Experts of a small language model: vocabulary 8192.
Below are experts of layer 5 (counted from 0) of a mixture-of-experts language model. Rows are named router (the router's row for the expert), gate (a neuron's input weights, with its number), up (a neuron's input weights, with its number) and show model dimensions 0-127. Each number is 500 + 25 x the weight over its row's rms, rounded and kept within 0 to 999. Numbers have three digits each.
After each expert's rows: "mostly gets" lists some tokens that are sent to it at least half of the time. This comes from a sample of Wikipedia text that the model never trained on.

# expert 9
router:461477486512445480530529531470493494513480489530511480524475486450510491507504515524534496529481523547492475502497455534529519455526485496478463514521459513500459533526497536515518485506489500484516479473508533534489458482496481484506473529464508524502507517492484504483483523532518480459466499525523440483491540519531458482465514512498481508514486511543460485475506443462490499495541
gate0:504476512505480479508536493535525516546457543538461541502533471489497488492496574494555507468488501533506484538492494472471526468499464502481481500468492485502506493470495475502508489529527501509528482464470508529480504505490469468494496524488507484511516518499466512530472455530470470491473495481499511511488490518510473503502477448470549477476472451478498546454524497554500520503472
up0:480496549541492481510509538515468517503494527494528509485415517448498521522475456517490506505466497506489509504540545525497490499514507479491528491534501523466513510519510487511517505449526491469541513507500506477488488483526530509522481473458481560534468454516486508517491538517489549485493522528546476511485461513450498479468514522512498513484533481510491498538493460526470495476509
gate1:498456515521459455514501524481495454525485547492460458521483452461509483460497528535508511510516508514470486530525491508540501478544490523489496528518520513493480520493494538495495514517483487511509518480511517513500521480488492469469475480472535502498445550446469481528481490490447491472456495479473479471491547525491467437499476519481530536510475501495496471499508513517486516534505
up1:511478495504482518506514468478466516545511536514522464488517490476484505518481502553512492513510510527492495476526515510493496522476478564524527489485494516525483499530493492494531468466492486458551467495450485540511501483491491526505516492531492485460518539472465510437484507494509495518544475520460503522508555490532542455499520464533508520517486545542468510520516504553507495492532
gate2:491532499469468475522497505513547476491471482518494493551538502483510494492470519480541483508520558526495464514483508548513522513526487510514486546480461487470466580530503514495459515521512497486570546485533525506494518476489489467467506464468531477503481552479494515470455514505475498492484473526491480507509545496497460503501485481502494504517508497490470532491502504494459497525522
up2:530487512453499505485475495498510507487511525510497544499499506544483506487492506500477524478480479490515514432563503490521515489487476535482516457501493487527545452492497473507469493499499472505477516509480454525589516503518511496505479479518473520545538487515524534463509505531516531488488510467538517479541532516512520505513524530489496554475496497498505486500463510485510575472490
gate3:449492462512464455503512509469487489546464541510515494523499473483527501511521510524507499465482520515488480540520456523539464449497492537489495503494520540514505537491466496504483538500461512510479501487489503532549505439504480454498493471463512499494507496475437523509489506559456491499476483515512481485503490491523482456507440483519486538479512470529478485532495477503499493497498
up3:483521520443497455515470511486492491510493508464508482486504491517547515463539486541472529462526510506535499483492484498540476515504548513506540497499479511478478482522510530492484483519519469509469481519500517528476462488500456459481557464486430495520491435493521514514482461539543519497517528515503501464471539491482505494482483501483473518460512473518483508479488514510491486523454
gate4:490472428566511450524526511499464497520495491518495453503495507494493518487461510526558488512495535531458492501450505521510459475524510476476459466507526494477520477507451467515530509486455530490496494494510518486486488480479530480520501495500527480476466503494482517537473494515517502495484450531480504558483542521532465496497473477480487513508482517499468486504510481533547492495483
up4:488527492521529515538508503494485519509482487490535540483516508561481481478522487472472483448505505464510550514442481499512530495501499480480506522472471462502489491487549479506485479478531498503465549490487518505513522533472484538505486498530476513470492460504478477485551487505523521543498505501494508555537470485520485527518502488511518434505508530503555472536482536502470462510511
gate5:467508509504431501519485490497482447515520500528489565488474456460495510513510517530498484513508528490473430545486500504492492534498493504502437536476503532531459495495484502531529502485478484489532492494476518473501520521502489496546451513499539477501497501465527494502498483475496512484473522505522458478503540517504464474518476453468492537474493465472477526542515482490525516479486
up5:477496468499516517494498530483557490521525478509529483482435532514518459536523477497488531508486468519468488498508508494513522516488498510491447534524475485514532468493514505498501425537456457517473491498485466521506504541462450513470518499469490484513546466495464460505519503530494492543546483524482490502482472483506477526506506464488502511532521461500503468513455510510471509518479
mostly gets: "s", "ers", "es", "ies", "ns", "rs"

# expert 15
router:505509520470540510481522459537504487505487505485492484514494537508517536490497488466491497497497500518521506466483458523475528534503521533510463479482517542477504510500524494545505485506529497449503497494451548528446506487507504509504532513522515486454508499488459462478478514451469505524515516507494509490489488474494536509540527511495479434461476531527504570475503474494529542455471
gate0:524484498515508469491496490507551489521523599520523461468508518509512493483491485461493531499550512495485482521478520483545492486484543527513511525482490462474498483502509494488480472523489487511504485451462477522444502459499504505493486504500500507524525506509497475501505473477526469479482510531455483489476510509480480483542472497498521498541480504519461569454486546463509504478463
up0:514478469517500511453438445488531470470505513482531431487513499527483507469502467529507470503493527481528535475496504510513508525439495524503511527500509555484536542498496484506502506469508523503503492500497520507488511507498474533483467523552489462515506516458504488485491503517530462497535537530491480527477533525465464491521500503470471469506544504568511513487482521503508536497505
gate1:509470510511497468522520482536491523504494527496506478449502505480483499493506494487512478549447507447477533505456468496525495488502459507523489503523509523490496529491478495525481477475483511509502502477455531466539522514508476503531513534500488466480533493508465468538550489462473480499455541495457478562507529504519506480530523510528503483510480499516503525501497565533567523519490
up1:465488504492514497467504532512499485518487500498470542499525504461507548530501515528513519485492527529561500519534537537514492473512466492492525497528533515502494502502525478507491461500456481504473493517474455529510495513547467466519487549485496493468465473520495531497497509497528527440550501537480519564471529490494475492505517474507496542534496469527464489516468517496490458539508
gate2:478467541472480541466532509506529551516462503501490510513515535525523499510508470495450544531498488504494465490518502512525505525557505508539478510499475496501476464528515475520512519504507471524494532472472446535462483486538481494500532477513485481482496531500499449504465515451524492530562514471499475527473500512506528507505463522504524491466486523514460519547457516492516520498513
up2:530542538506486504503489511498529520466495486534518530509470505469508451459494503530549507523497447502516523498513451474494524514487476547446543488519521496477527488518497522501497545485491501475512516504533501501541478492533485520489480511506566476482500468500512465467561483498494501510491495468450520528519518511479475493520481507462518483491453466497528442496511496508500544478496
gate3:487483469488537457479480475551515503498508572473499483512511494527471499480493482504481538491501480513491499469481468506490537519478550475537492491458492560500498499490495507499530453502537540534470504477444496525479490494521476509473501503546475473444504497530493496534525477457473493508480510517482495450507480464479482510499452481478448475466507524512501529472490476514493509501500
up3:502515518504501531503505510549520475496512514475487530550526510487517541478519487457458437456480452524487459481525529499480482485509507485521479492522503498513482468494489517516510515485503497487509456493526546522461520507527524469503476507470513523496500463522464489493480453514536499476521545525546555453507480494536495485494457523502533537487518487465474475534507487492527471528501
gate4:470496495468538490476507485511550522497483475496474496490492469486510480494488495489488542525465507499525545472508492518501508516451446526529496499504517504484468466503514454510488416497474506491495495461523535448476468522488476488546510491486482475495514458486439471523520506479491463519463493487487461492540495477489485529510507453509502455527461519521494516502499525543530515489486
up4:465498533503448543542496498539512459489482507518467457485507526517439508490505476496486488477523506532510496506476466475452501456511510549502527498536454533511534492504514534476475535496529486488505473517451498516527531513569483524486493515505537492457472520506508467475523511521480472513499499504525532530493479526497509489470496490548497501507459507489461480499465467517505496503531
gate5:480484501486519449515505477559510510563536496516537524536517496484498543519466492512526554490465457508509517479495518507503453503499486519541533515509486501510444500484490488494532471478478498487484546455477493517494516514455537462499499466530515478543487462503503493472474543489563524529489490478508488498470479508483492479515513483515504506518490523532528531461480503530492487517465
up5:515506447494490502511468536495476467472495494478534477484475488487510452522552542534503508491509544519514503482532475456508504485461507499538467511487435519531497503472516531531461517551569515510511484499497516514469494489507515484511482506485537511505495557535504477502490508514499502480524513476475524509482456476508511532518453453475517481483505528472492516518501491495540444487492
mostly gets: "9", "te", "8", "7", " 14", " 18"

# expert 3
router:520497468475515490480520532488515513517502495522480451487513501449483531478498528498530517515533453520461510512543518470499468483492481499529573506507445460535464504506512535486526500478505456469477496542521532514526449504459468500483484415509525476503483505503510516500525491467487500510481498528541527520519527516497507476509512515498497492489534484490515458480464512527480493515517
gate0:471486503512505483515509538507486509490482521497466464506466460480514535474516486517515487482432472446460488547488471502513474504517469509499483485492497485517456484471499487459527505488464483466502476497530521511452500478484466491538493449519513495514460516496502495493476489526521491512506442481560544481482503547491522462493454502519518522504508502473555469521510469547509499504515
up0:489525512487519522523521503504540514497508487540507537510499524495455471502525492493486500532524490500466454511477506478491485507488472472510494515500495468487499497531494519445543461542466490507491482499559508536479542497504468542485516453517514478538467509485514498489545449499482487516462459469513475478494523470467554482504454525510497498487531477513541520481462518544460516523515
gate1:457480517490490466499531469500476505481502523532505472514541458448487496491494449517490533490505481492477463504481461476486447486478497480504522557486502510524443477541464524544509509518528485492532504482502487511455502489561487505541488480496500452487495532493509478500475463484513499515513491485508539521502534495513496516565443494504507514518520476511528475508465519538512486528493
up1:514506534473483479529527530527509482512498490498485477509533498484509480479518495504481486516453492516532501462502508507459502500505489474478491500568471504519446467501513501478470497522464464505523487487510507476498493551509528536532497511509431524577462489466500508487520506524532512442479492530490496515449465528483493458496499505521499570476514481500493468490511476484467498506474
gate2:531520522508503489466524507464525504500491461543494493502507510531442508533537530482515523491510472513535484499505468489510479460532509522505523505483473481482500533509505511483507507463499459516517455486457494539529487491446491485515494464533531503507469554498511507525522547473473517510484512472486524525480498510512498423505493451484463541449498527516491467516477464495491466473491
up2:464480532474464503490525503481482459509497475459529531485473475487489523518478549541518501522502540474513485515492486507475531473503519515481494486481528492433547544487494488491502516514494540528473533504505509477466502487486479477546474509469536482523490539449501503469535515546506475492539476479527506485439487479503509465456485491509497489490534493459471517466513495501544482520505
gate3:509494528517510496486547497519487483495500514500478478527498472442509490463453494518533491543505468482503483521501534480534456483526489461517523530544510472476470506477472476504476460521453503526518467485510538517487533465457494470550465452476537514557485495475483498486525551479499495495456492486520530506527550505470469456503486475529505520489488498509503493519499501510506525513498
up3:515514509572489527500528506479491510474504523505494474474505528505524474501533462495500532478493509480511530489500448471519527526488511506468522500458465497479478500489498479485565542515476489493472529503528480516478504545512517523513475509524499463473499496529518448534500519511541492527535506505490515512447448507561475535458463508536512512497533513487477485511510454484506457487508
gate4:515511546532528484525493505486474486522484495490440482493539508505488509485506477447519547491540491505497509534486538502474457461481501478529481478479480514460415514491474501471516450502530486528469525477481480493521494520467485521531492527503503490498496473502483479459491492494498499491479490433503517525527514502520506478476477471517529476520511482463505544477479511558458487499486
up4:528502477533470499452494505513483534567481525482522514455511493516503544514531531481473504523490545526481483450505507475488500524488521523518521516490521488489547491472508498483492516482502545515489528490489487512515516477515496496435512482519464492521484491544524533509564501523564535483505544503486533501472498525476488548470524494509496488461479499461474483503473494471511529511470
gate5:470470519505542485533517467522561459498507520484524492534523490483492563519490526509466475443498490450501451516460510465530475498479509565515530491468462496466477500490479503492530496488521460505474482496513512524487516484527510470510518496531463468505537505497477470498514526498498532491491527501519514541524444505519467511473490490520501501498497463515514492518483461492527498492450
up5:482500498488506530459514500451468502480485504505510513491507505488531503509508474538472551442518496493463546508495524518485511497515499518507536487482489484470500466491519531501521503504481490539457435510511519498480526443481500512464520490485458452512497505422501550523504477525479492524514525515527475487519460512543466494493525503482506490543508474506496465540507496525499497452458
mostly gets: "The", " League", " The", " 2019", " May", " This"

# expert 4
router:523498496479519486442558505501458536521507533532512515483480531492504503553459522470550552474489516488503535487518499499484502522524467492503453490493502482490504469459459500522523502469495508514483447485488495543465498509465476476514553539486491494479507512474499497514528500477494512490508495532506558503506474503513502476520520491440494476471485547464519524474483519513509533483464
gate8:532511482456559525480518514483524491529478520527483525500492507502495492472492514534496524509494539490498522492514494483496476489548502506478543503465449468544489497489484471514494454473511477510495488496419495448530505517485526511496509484528516487521489518511544542483487480467545557473515504528513521514526491526509453519516520459494476520499479524500500526479484540531516487546461
up8:529528489475534465536479528538500502530500525466537529484476490463492498499522501474476511478465536465470484501511514516544497500555512482482512540466519523506511486464500497515460508509485502492476532531531522454492486518529438496477506470504491478528454482477471527550523479464475507483495511453540540468508495523474511494505472491510539497487511480535463522474467510495533471485497
gate9:501448440520479468523498518480482525535509496489505493501550531481518535490484507472518508551457483507474516489465503514519509497464484510568473454487495492501479488446449551534487488509493531510500487489482534494473511475478519490494497458522466491473475541524471494476491519514534554496469512500481519474482524488489484536493478495463527503474516552502503503479471495487475512522476
up9:507488472526455459542511521531493492491511460491478540500514533489513512501475539531536510512506517475477514467500510495501487488475470515558468490478502517489493483474571538503502496485533555532506489513537509468470468516491463446463490492549470479474486533458475479500494511514472528492501489510510515448502520469528514500460500532504529535526477485515491478473494476469468511516496
gate10:488469478479520507499534464536549501531509498499499527506481474519481486495501504499516549513460534517463464501499495492503451491553530590559464523520479476491464480457515460512495493505480514516479467476494524528443540524475511486514530533507506501462513521508488484518514517545479520469489497487476509520502521520504482525509514523491489479511465507504529453476481521535497512492494
up10:468465501486516486467526518500536521497519477510511515444510493537505503495529428529478509504476509494464501506515493490487491512506467537514518483511510478539476456482493519518503480498531494467473462484463510494487514519493469531471530510513490499432476508513515500541516450472587531473511542502505547467510515498493451477517533516481493468522479506514477476477515520520493528510480
gate11:488503481524510498474482490529480512488510496501515478541561461514523502498495484519532499510491499480531498523499491489452528483525544489478514486434527505478490507476486484503490467486495557528484495463537472514502519472513455520491527493459505485487445525498437514514524514494519493500495496452533479511481483469506455502494538453536501488484451479483518539476454512514524526519456
up11:535500474492523487490490491497490507490493517515513543498474490504505469523521510519475462524439491469456461482481504515536504517442443531457480493469510507552516462515460506499505489481482516525477467502528538505536484516497521523478522548524526478512488506429497517538510494467495491501512465509474511477505490456493493491530508477461484507464483512564480538481499521472508498476481
gate12:513485462526517535504502492520496491492531480493489541474530515511484465517514501547511558427500544496487495486503496463534484498524515527521483494481512521481477472470494477504505485484522525538497492474466517529460551488490496483509475528457489506449530534507497500518497459509505470515487488506493517535512504518491479540487511504505523459483509489462547478451486542567547498480482
up12:512496495473518474494522462468511538559469519460502505517498489498509478470516478480452509481489543507524495530503482472523487510472492490518524476507486540527496566459540538523524533503495488454548517504472531528507528509504483485468452488478491509489502529544528538531479525534518498508523535491500496525465450474487520458502501533544515527517513506497519501483495508492538471507534
gate13:490502501447456467501509505471501490517472561477520519491501490507461545517482483485496519508504529507460492470493495538513505473506490490506496467499474501517459482508485480492485498543526562516477513467487492527527496552470475532496501527501486498554534492490492498534489527462520541495451535480499522481509491522481491551525538478488456534477492539503490493513517568488487484459494
up13:451496442502494502519491475517524462492526501492518469502491508457512468500531514502489525478508513516480467529487510493519497480519502530470503509500515455475492514513471505467537510489475514475508482507471541514468509454532503498563476519496505529507510496506500527500482471496465490546540471490512528473470511483532577498507568554510515481470531503549465499518499513521476515467530
mostly gets: " 1", "19", " 2", " 6", " 18", " 14"

# expert 0
router:502452492490526510529512522490493511496532480493439471522553503506532521478482518526487498543497546468504498525521506493486481509533504491493532510519481465524447492524467493490508488497536542507550492507529496531526544538504476499539505462473475532529505460515530466462479521551530507516512517507526524464465531526518511456489507522540488475505503526500523527479466520512502496517466
gate0:499474485482531519531523463503522497538475537464515502502497481521498506537446487545476542478521515439466510492521540483490500506512529516477449512464489468455493490476494513515523471480556506527507495469463487507526486524495504493513533530474497466451558485491496479508518476473486530514481496477542459510486486512515493493500471505465519457518525501460510509519488538511480519479461
up0:466516498535489535526485475533514532534503514541483515501495529511475518538496507519499485488526526463473510527523448514513480482501473502531481489487465532484478521503488532462515518512504503513529475499476507531526522474486484462477503540525479472518535431498525558502519512479487506481495504457487485477463540494539452499547474509504474508450553472502540505470511519524508516501522
gate1:500495501503489487486491519502525476464495490512491448506499456491494493485493500467512523494525505483461488511503521483524496451490525506482511513534478494529487487497526495545503495482532549491509481473507477537474538487488517502503490435515464505503493491531516469501497510528537486494530518498556465481484508499525495533466447518546536530501529498479558485519475446592489517490471
up1:528497494482494480494466468508496538494523499466573512478491526506507466502502498508479491500512483486517501446490512501512473506489532487532512540498521505491498516486482550507471495508540492538555549495500522467497468486512543492443479536503503479465458536476499503472510490463509519446526495505437488498523491485486509503490470531475456477496559477486529533476471503458521487511493
gate2:523464527476491498502499497473544503492513523500494461497509478523501553506474522512512532486508510533524506470517514521503513487521515483522514489503471473546479499538480495489480498466517488455510518445504519497528493516541526506520455486508452535496480509513494479501472486544563525476472499453550482500504463523495528450486490473523442535466457486458536505502503492542513524525490
up2:552518473473516480500500485466511541448532507541468518478495517528436521476514442477477526477469494538477480505488467485509504492475515488482487521515476501465524514474488503481516487460529487502477487510483459480482518513491439498490532528502484489517452473529543492537517470451518503507499490474492507468481472481487468520523499493485540468501466542526516455522513517490515531503488
gate3:464453478495494469539497530473474487497494518528486445486514462525521495478493512551453510470508507500501500534463484466506444498510518482470507505508486515489462461500433468472503526493506492559484541483527544500455510507480499498505475515473489490501494488492493484530525494512498495494505491491527547500439502537489498496492494511530462507573505462522534486532460508511501480502493
up3:487503459520403502495499501517468484515523510512473519480486486492512535545510505439484506504470530473484483533527516512461512523497478503507484509517476458573526495487529482505481500514538535503558472514502526465489489511527506477510518498472463513482525506536489495482520503509519514518490492471492468501525503501504462529496511504453497522447516535475449532467512455503506491498494
gate4:498471485485528511504514537484510501498533517471504544509518487504485551515459504532552561476497563511485501503492512525489493506486437479519500497481510459466469492508483479533490491524477479518507479482471493486517457475530453466550458472500525497516512507482472478491529492496492528490472480475475553485508534493451484537487509499519516512492481486461496526465456483475546491496487
up4:467513527522501497553552499527496463517483486513480493514499505490501488460509468508468496504496474492467490561526497476505474485541491543502457484483522494459481481519515516493528483476520497504484471494510533510472509526475503489524504523495517526486485516488510526495422464510505479552510476529495467494478473491509501476490439507505570462516500505538504509523536549438487485487508
gate5:499495538495507502492536480499455520505488516433503481503512473490494519529510552494512506504483488454507512546499488487535513493499589500560489508494516510494443499479494517494489501543512525480513516465491515486492551489512512523532482496471486490524464505539489447506479539491517476469510456530473503497493529484477505485506482503529559464512501472486496475535507459500479527510459
up5:536505528528474519554476501498508503505524530504503510478503495515506466548500482490502515554516516535507542537515491508528494477521491519504488541521486471538467502486483496477510475491443491488536494515504540477469550508506435501565453497497538513520476508507465470502492490550524483500500510486509490447473476524466550506498483449489470525474478470516477491493484501514473482514506
mostly gets: " New", " R", " E", " F", " C", " H"

# expert 12
router:523491508530499505489505509520493487521533440520486437493516535503474540473509442473492503469549554485486495504481484510481532521479490502466541500505459488499500532512517503472486470484521503506510479528499505488441486516481466525525475488492502502516463459458522505519481545512434530474538518470497518498508523530520504512479510509483519490508527495512541463502514464493533518514559
gate8:529501488515537558489491463485519511545533489461473487502513421516495479476488493537492531503496500524484516484469484508473479478489547494506502493465472480491485497475505487473508464486526501511519497472486541502501462560498477486519489507517465538488526493530490538485513527493492544465482492513502522451506497529515485508447485489461576497507489520483477474459492543501537511505493
up8:518471509476516484492558508491529535513530505521458487522467515486503487551504489492488480516458578503517493497536532477509529518462527520507445519490557463504500474535508531486552437480504502483483510495494546500494536493524494490539493487486539508507496502504485534476510541481520508481538476544508538492495520523516481476488505489495475487522493534496490460451506519506512510525507
gate9:484470515493492505538536520508485497510483502539471509514512500519487495518462499519503510422500487492549465509502493475501493470538469524500474545473476494482446494482480453487504487507518484488527475509470507556504501519478483492537454556451477544521492485530516449505465506480500465470499489489556530519503472558487464503506506502498476522483521488503523469504532461491502505512501
up9:520525485507497489506489480504490518513520515516503508459524506497540507468543475503479539507511479514526512492448503527503536492497485497486500524446490520539548515514508503470492485458503475516498504510454466505470493500481467499523502479491519466495511504518509464483536468488442516518459492507486474500464496489472512532566463517464532472542483554535466548500470486460544485485465
gate10:502464467512500475498487474541477461514522502514488510512543476503535524466486499439512483528495481514508499498436523527507492510506503500518486518487484452520463513453471466484479451460527473428528506492504471501523474466523499493499490465488477514523492508502494514477487517478519469442487530510504486573478510560484489520463504514499501513504495520480496545495484468469489494527494
up10:498483498490490499492474473476422541476551483506517454515518495481519458508527536520496512499541508522478499511508527556523538487501497452464525508525477449483497491506485496464463453486508489505514451508459489472477521484478469489499528480497454503480481450497530538506480481473459530497469533499469490494481521500521542485529535496540503481515526475512492482527496504520495487490505
gate11:492461506527471460519532532489495530474474504551485528508501456460467530505489484508526490474524504487463480473499473467537462454505477518484492546480452483476440535479486453484488491490467507516516474488491515500487555477471506513501507467478480503524491498519504488529478499506496499506477474473527525496533514535519500527486452454455487555495493474530476479492514501493483505484540
up11:534516497487536520475505473501496517519530517474507503530488504548493474476506540480446548508448484507538495477477518462499513493473501479544556493523493511518494480452520519510520496456519508498515518516448474535535496513518493464535480479513517507503478538494482491480466518462512496494494501487504468500509507467527451474528539486487489510521489543471456462475472518516557478481476
gate12:518488510448497517493496526499517470541525500502502489478461497480462525486498456503467482474530483468444511528499473504491448480507471508495529502511458502468502501514481502522489452485491496502438482498506493483520488484507477542523532472482506506510555489513494484483484510462521548476518497450490534523525487483502459572490494487450534469513480467495510486507467459526484510458495
up12:515532491469539524481531507482489510523525490542478466483523472527489511494497464500487515523527492506507517509521475516459502535526486492501484504511450518483478498494497448536491514486475501489500489489538477516505494490529511539514491458473462505518520493519504501456497506518517538475485484410509512533461513444508492497471475498525480469474521439464542493540504495556469529503477
gate13:494508494478503506475476498494525487482504504496531478538517528499467530489507519538498520487448464507484486560471482527490502458518491480526480512501493514517504520482455495501469436540470522543539502501512479485485506515430456494551505479515545510523498468506480492504503526488460518502498495531463450485502488452513503498497478455482507480490471523501444499513517461496549476515526
up13:508530515476536488514519498513496484500499472513456468522478506467484514469531485523532522462480447495482509527484434516512495460513491476538513527520516501488496511488491527529485478479461541504505501521508500517477511539522453498526478489537479514484510476521511468484491528548444498466505515502505482481505469514571492502532477492497528493486488512513481512515550464556539483545536
mostly gets: " the", " a", " The", " his", " of", " an"

# expert 13
router:536498492498500478493504530531462492490483503439493524502484526491474478502474550518475466480512467511513530475465466537499465544484529507536544508463520460481509485502513492545530508536515481441538519458524518507486527487493537527486480519531539505499491515490516508508461479482461490527542500509521479497492456466510506510465474494462501485478479474448501517503465503515535479504470
gate0:518497473492518514515493511495484493527480478483504513487481508472519465464489514500512517501525460464510512497497487468496487533530464498518515527455477468508497489516467466534468459556507545505477530474518530498468509541519513476463485485519509502533493504503509473522492492491506526522485507517479514499566499543466504473472498516468484547482435501418494500496442510477513493450483
up0:483480460502495533468478511455526487552467557507491508463493524513439519521469479474481526485493520493527499440527496479537463444475499493486530499524517526503516535482489483503477482525450456505496482492479512458510481518481523523508494486474493483519484489474490506495483536497522514457491501528499536504487516496473501475550499516552459503521511505502457505478516531464491494546530
gate1:507514495471463488510502493574492506499497514495501526480507504502490506515430493525452485474541518457491528490459518495517467517518507507502514497500480499495494502491433502494458459510529525501497532473544484466461475495424498497457490487542493478500481513462460477533535508521475519465472479493473487513528503498486471490490507510502516530537479528489516500472450537499491489510459
up1:453529501529508496492542546471456496472505497525470526478507508534488508506520505505472471500508519513485464521491519462489530480489467492494469498479481570477531481478487469525493504502508505533474511504485456513523452529472478483482496515498480497527460430515504497546497525526526511467479459491509499528446480536522505504528515482509498486464486535512488511483546435517526479505493
gate2:497500526502490500510519484542463479505481529482506543519466514525510446530445515479518506507481446460521502450531476465480486528466515502549517537479535513503511492538544492523537490527506493487529486449496510551501526483444513498468498505535493489497498507496531487494482532515477487528513505515505518527507489493508506495467480490524491491427512533446499540499504484461508504487521
up2:446508474520483502494498499472500504496519516500463492510543511511481521482492541523455494497545557506482466547493506510549475470527517474470488478539517484484505521493494471502478484507489508523481501577491500489475495455486437525532504491471515464480495427474462536476521452499452495496495472527512519497519485527514500496500461503515509478495525483529504517533518514518514510513529
gate3:498454493493495496469501525497491518532492525505505479532497480511480534530470491520487493502495472467472503476469478471449472518457542466523514488520473462501520498510450443523512437489515529472454530476485548511517492489522492498505466486528511508499507488496497469512525520443507507494518509508452498482546508514444507563492503481500533498516464501514520543499485502527509524462464
up3:508496498476507490470487475518512506559481500515491508512466496470472448538523503493490499484486488463452473473537448527473534548466472489513520472489498506519521515467530437509545508479547516473449514518467505500526469522467527514495504494506486473537526521476508528517498476470564520488515494515482491515518499505523473484519461477480462514529485518503517541499516460517487508497467
gate4:507486461473492481517482517496539525531524545490492503536506479485444507533499508522498465448523498484498464493538508529508502519538505486493499526502516505548488499504480499513491491493491503474512505509500459586562520501542509497483471514491518508494509501544505502479456512446557489496442484524480563496496511506476521477491520517495483494495474509551503509485474541514466496522485
up4:512476496536499509504489491513499520477452466459494508530491528497486406502458476488534483494464453476498478511481499517492510510479461529518549464503490489507507469510498536508486476479500453502458517478525467470523491493445502477464531516537483511503464487499496452507488525510471468475530529515492510480503478516529473482497502514512534505501447491459545473478505521516531520523513
gate5:506481476517505467496536486500502460468539511492479483501471498509528501498494472484507513459485481483484543473479552461532486483482466474498494460458523503517496495495496466520473478469442508487539482471485506492537509563490482462544474515483520507537518483506499496511470481486554518490499451514565466487511508485491491474504487476464455501491516501500489530514471498551516455531503
up5:459511476518538469495495458484471484482508504492508480504464516525503506528496476457468486455560484504458522515509536515508524540469520532496535489476503450543525501493494529511488493504537447469482470481512490468474494500506497506487529557520524504487506425494533491530534507513482504519523489506502476530500495471543502504522437490491513544494499518505514519450494521485475522512482
mostly gets: "ti", "si", "da", "ia", "ho", "ne"

# expert 11
router:539496511499524527491487494477463503504473502550513487528518489517478488517511507525470455482474484485522505480529501529465541466526523501445513467492540524476483509520497497518472506500465539494519462542486509478501475496548465527409488564483504520482517511479530498497490534502522483525508486515490488497505560465488513467507521516473471479518525478496475509547516501478463522503496
gate0:478495484516515531517494518511471447519483522528498504556463469476432502519488510499512534506459516529456457522514502509496508484505474529526472484492539512496466513481504500512521502516453503481495480470474526533481502451470492523505502477453546481499497490484467508517451534465511465517495481466514517486469514481507453508485460439525478516495516522483468481522535476494467472503503
up0:539501504480442503512542476481485507507495487481465452492462539511521497506494527485514506497503517529564518494483474540490508454451518516499481501490493532498466467523476507510426519520494506507507491487484450503504488494513502491521482474454499535474469548519475518528495475490493488500478484562512458494479473501532509503528481490443506491489513537457455476499520527503525487508470
gate1:512472491502488509531475510490525482484502489484495465512446468532497496526471492467517517504490461507495505504480467491520484499492491516480472469472492545434478479506475476522496518475480513509513538486481468540523527506453531519527479482513535511508478516540445497470464478504509506520538474469496485461467499536535526452481506499512496466479570458540515538528503491511526497520530
up1:518521541504539528544496524513541504530499499442510499465529556506501534494483478520497492471494500488468491471528478438490504515509526496465509517506492463501501515503500525475534476505559466519489466496532515492472550501479495506514490487496534510493493467533473462556546455509522501500499522470521474500500486514471478523439505487494539539497492454488505449517490493508493505519519
gate2:512464472521539490483518513477519475496520512521474543542531464539493531523526484544515544449489485520534465499499464498483501438495491476479493481514501484503495522479505499505472476520492489523520479506429442543479486534504506484513479493496501483512506498470465460493475484499483517463469477468498476495498475481488474497537479495514474522450519531542471501492500475473510447524479
up2:496497493528536505444476506486507536483471489525537534473497524531474486487526498503514493508490477523510450448481451494507521537488471490484539461486511493470469506512485504514509526478464498522506482507504454529514520548491500492479501514481461505519488452479550447485509540481512504466505484465536498488532517454513487510485499509501470509479556484491482526476505467546448478508466
gate3:504453476507478495536530499513488483506501553570495495494497469473496531539489481474489489500525516520469494465520501521487448509499505485527502549534478485514439541458468468506459501497472488517508514484507522464496516523483497535503474531492507516489481503527497485482559503511492505490503492527511482459463518486521510500455495443479475568466535510479471523521481473493494479498528
up3:491494529501508443466497480454518520506467508509493505516503511464505483493512514509469495499529524508474552505470475506481492471502533467539482534495488523523504450477490518492518507502508541541466534484473509483483463510478495490515493512504412519479475537508464513558503474486441480500470503487504495537509479504502497517461468515516556470491517486513529547508498533521533487483469
gate4:480469479509481532547533511497489469491457483530519484560497457493482507539505510545537485473457503508492493515501472498435492486492476510504456466502470494464477525488504431521470489464479506487476474496487513508538498515558531554491505481523506503504513537476506488475482519486518528462524501562526486512455496493519522505483507493521521502525532478509481468522496500499475472513514
up4:496494533503531491500509511469521480487489532577494497504479509491515512503487449504485505490542533594485521488523462461500509479514503518516523500481452508471469465515496478520500518510533481475485485485496508469541494525460490522505503501523457450530502497532526474492465549494507478537530474478532501514520497473555499485546477455511485500514514496485502480459512509532485489509499
gate5:505490506509486454474494472500506523522508501495501494495545489501511492473458533504528498513504544503474489529468533504530469430497500541504495499471490471503469481478473448524507467535487538465524493486476530494492471499508493440488478510485495517493526500524490507512484502447503466499481501521494454527526540521478492488511465461477462510492520557537474570452507480500481470518497
up5:469495545492571555493547492512524538482495549457485533496515486487507537489517513481497498528550487511467540502496499491486504526508507480515518543541508478477497475494511520496530490476538461526496444489507499504481546498523525521510492501523482501468496520482517463516503526507527493487502476446465481503483498500504498559487507512524476512478491524474546456518503546484493537464513
mostly gets: " in", " to", " on", " from", " by", "s"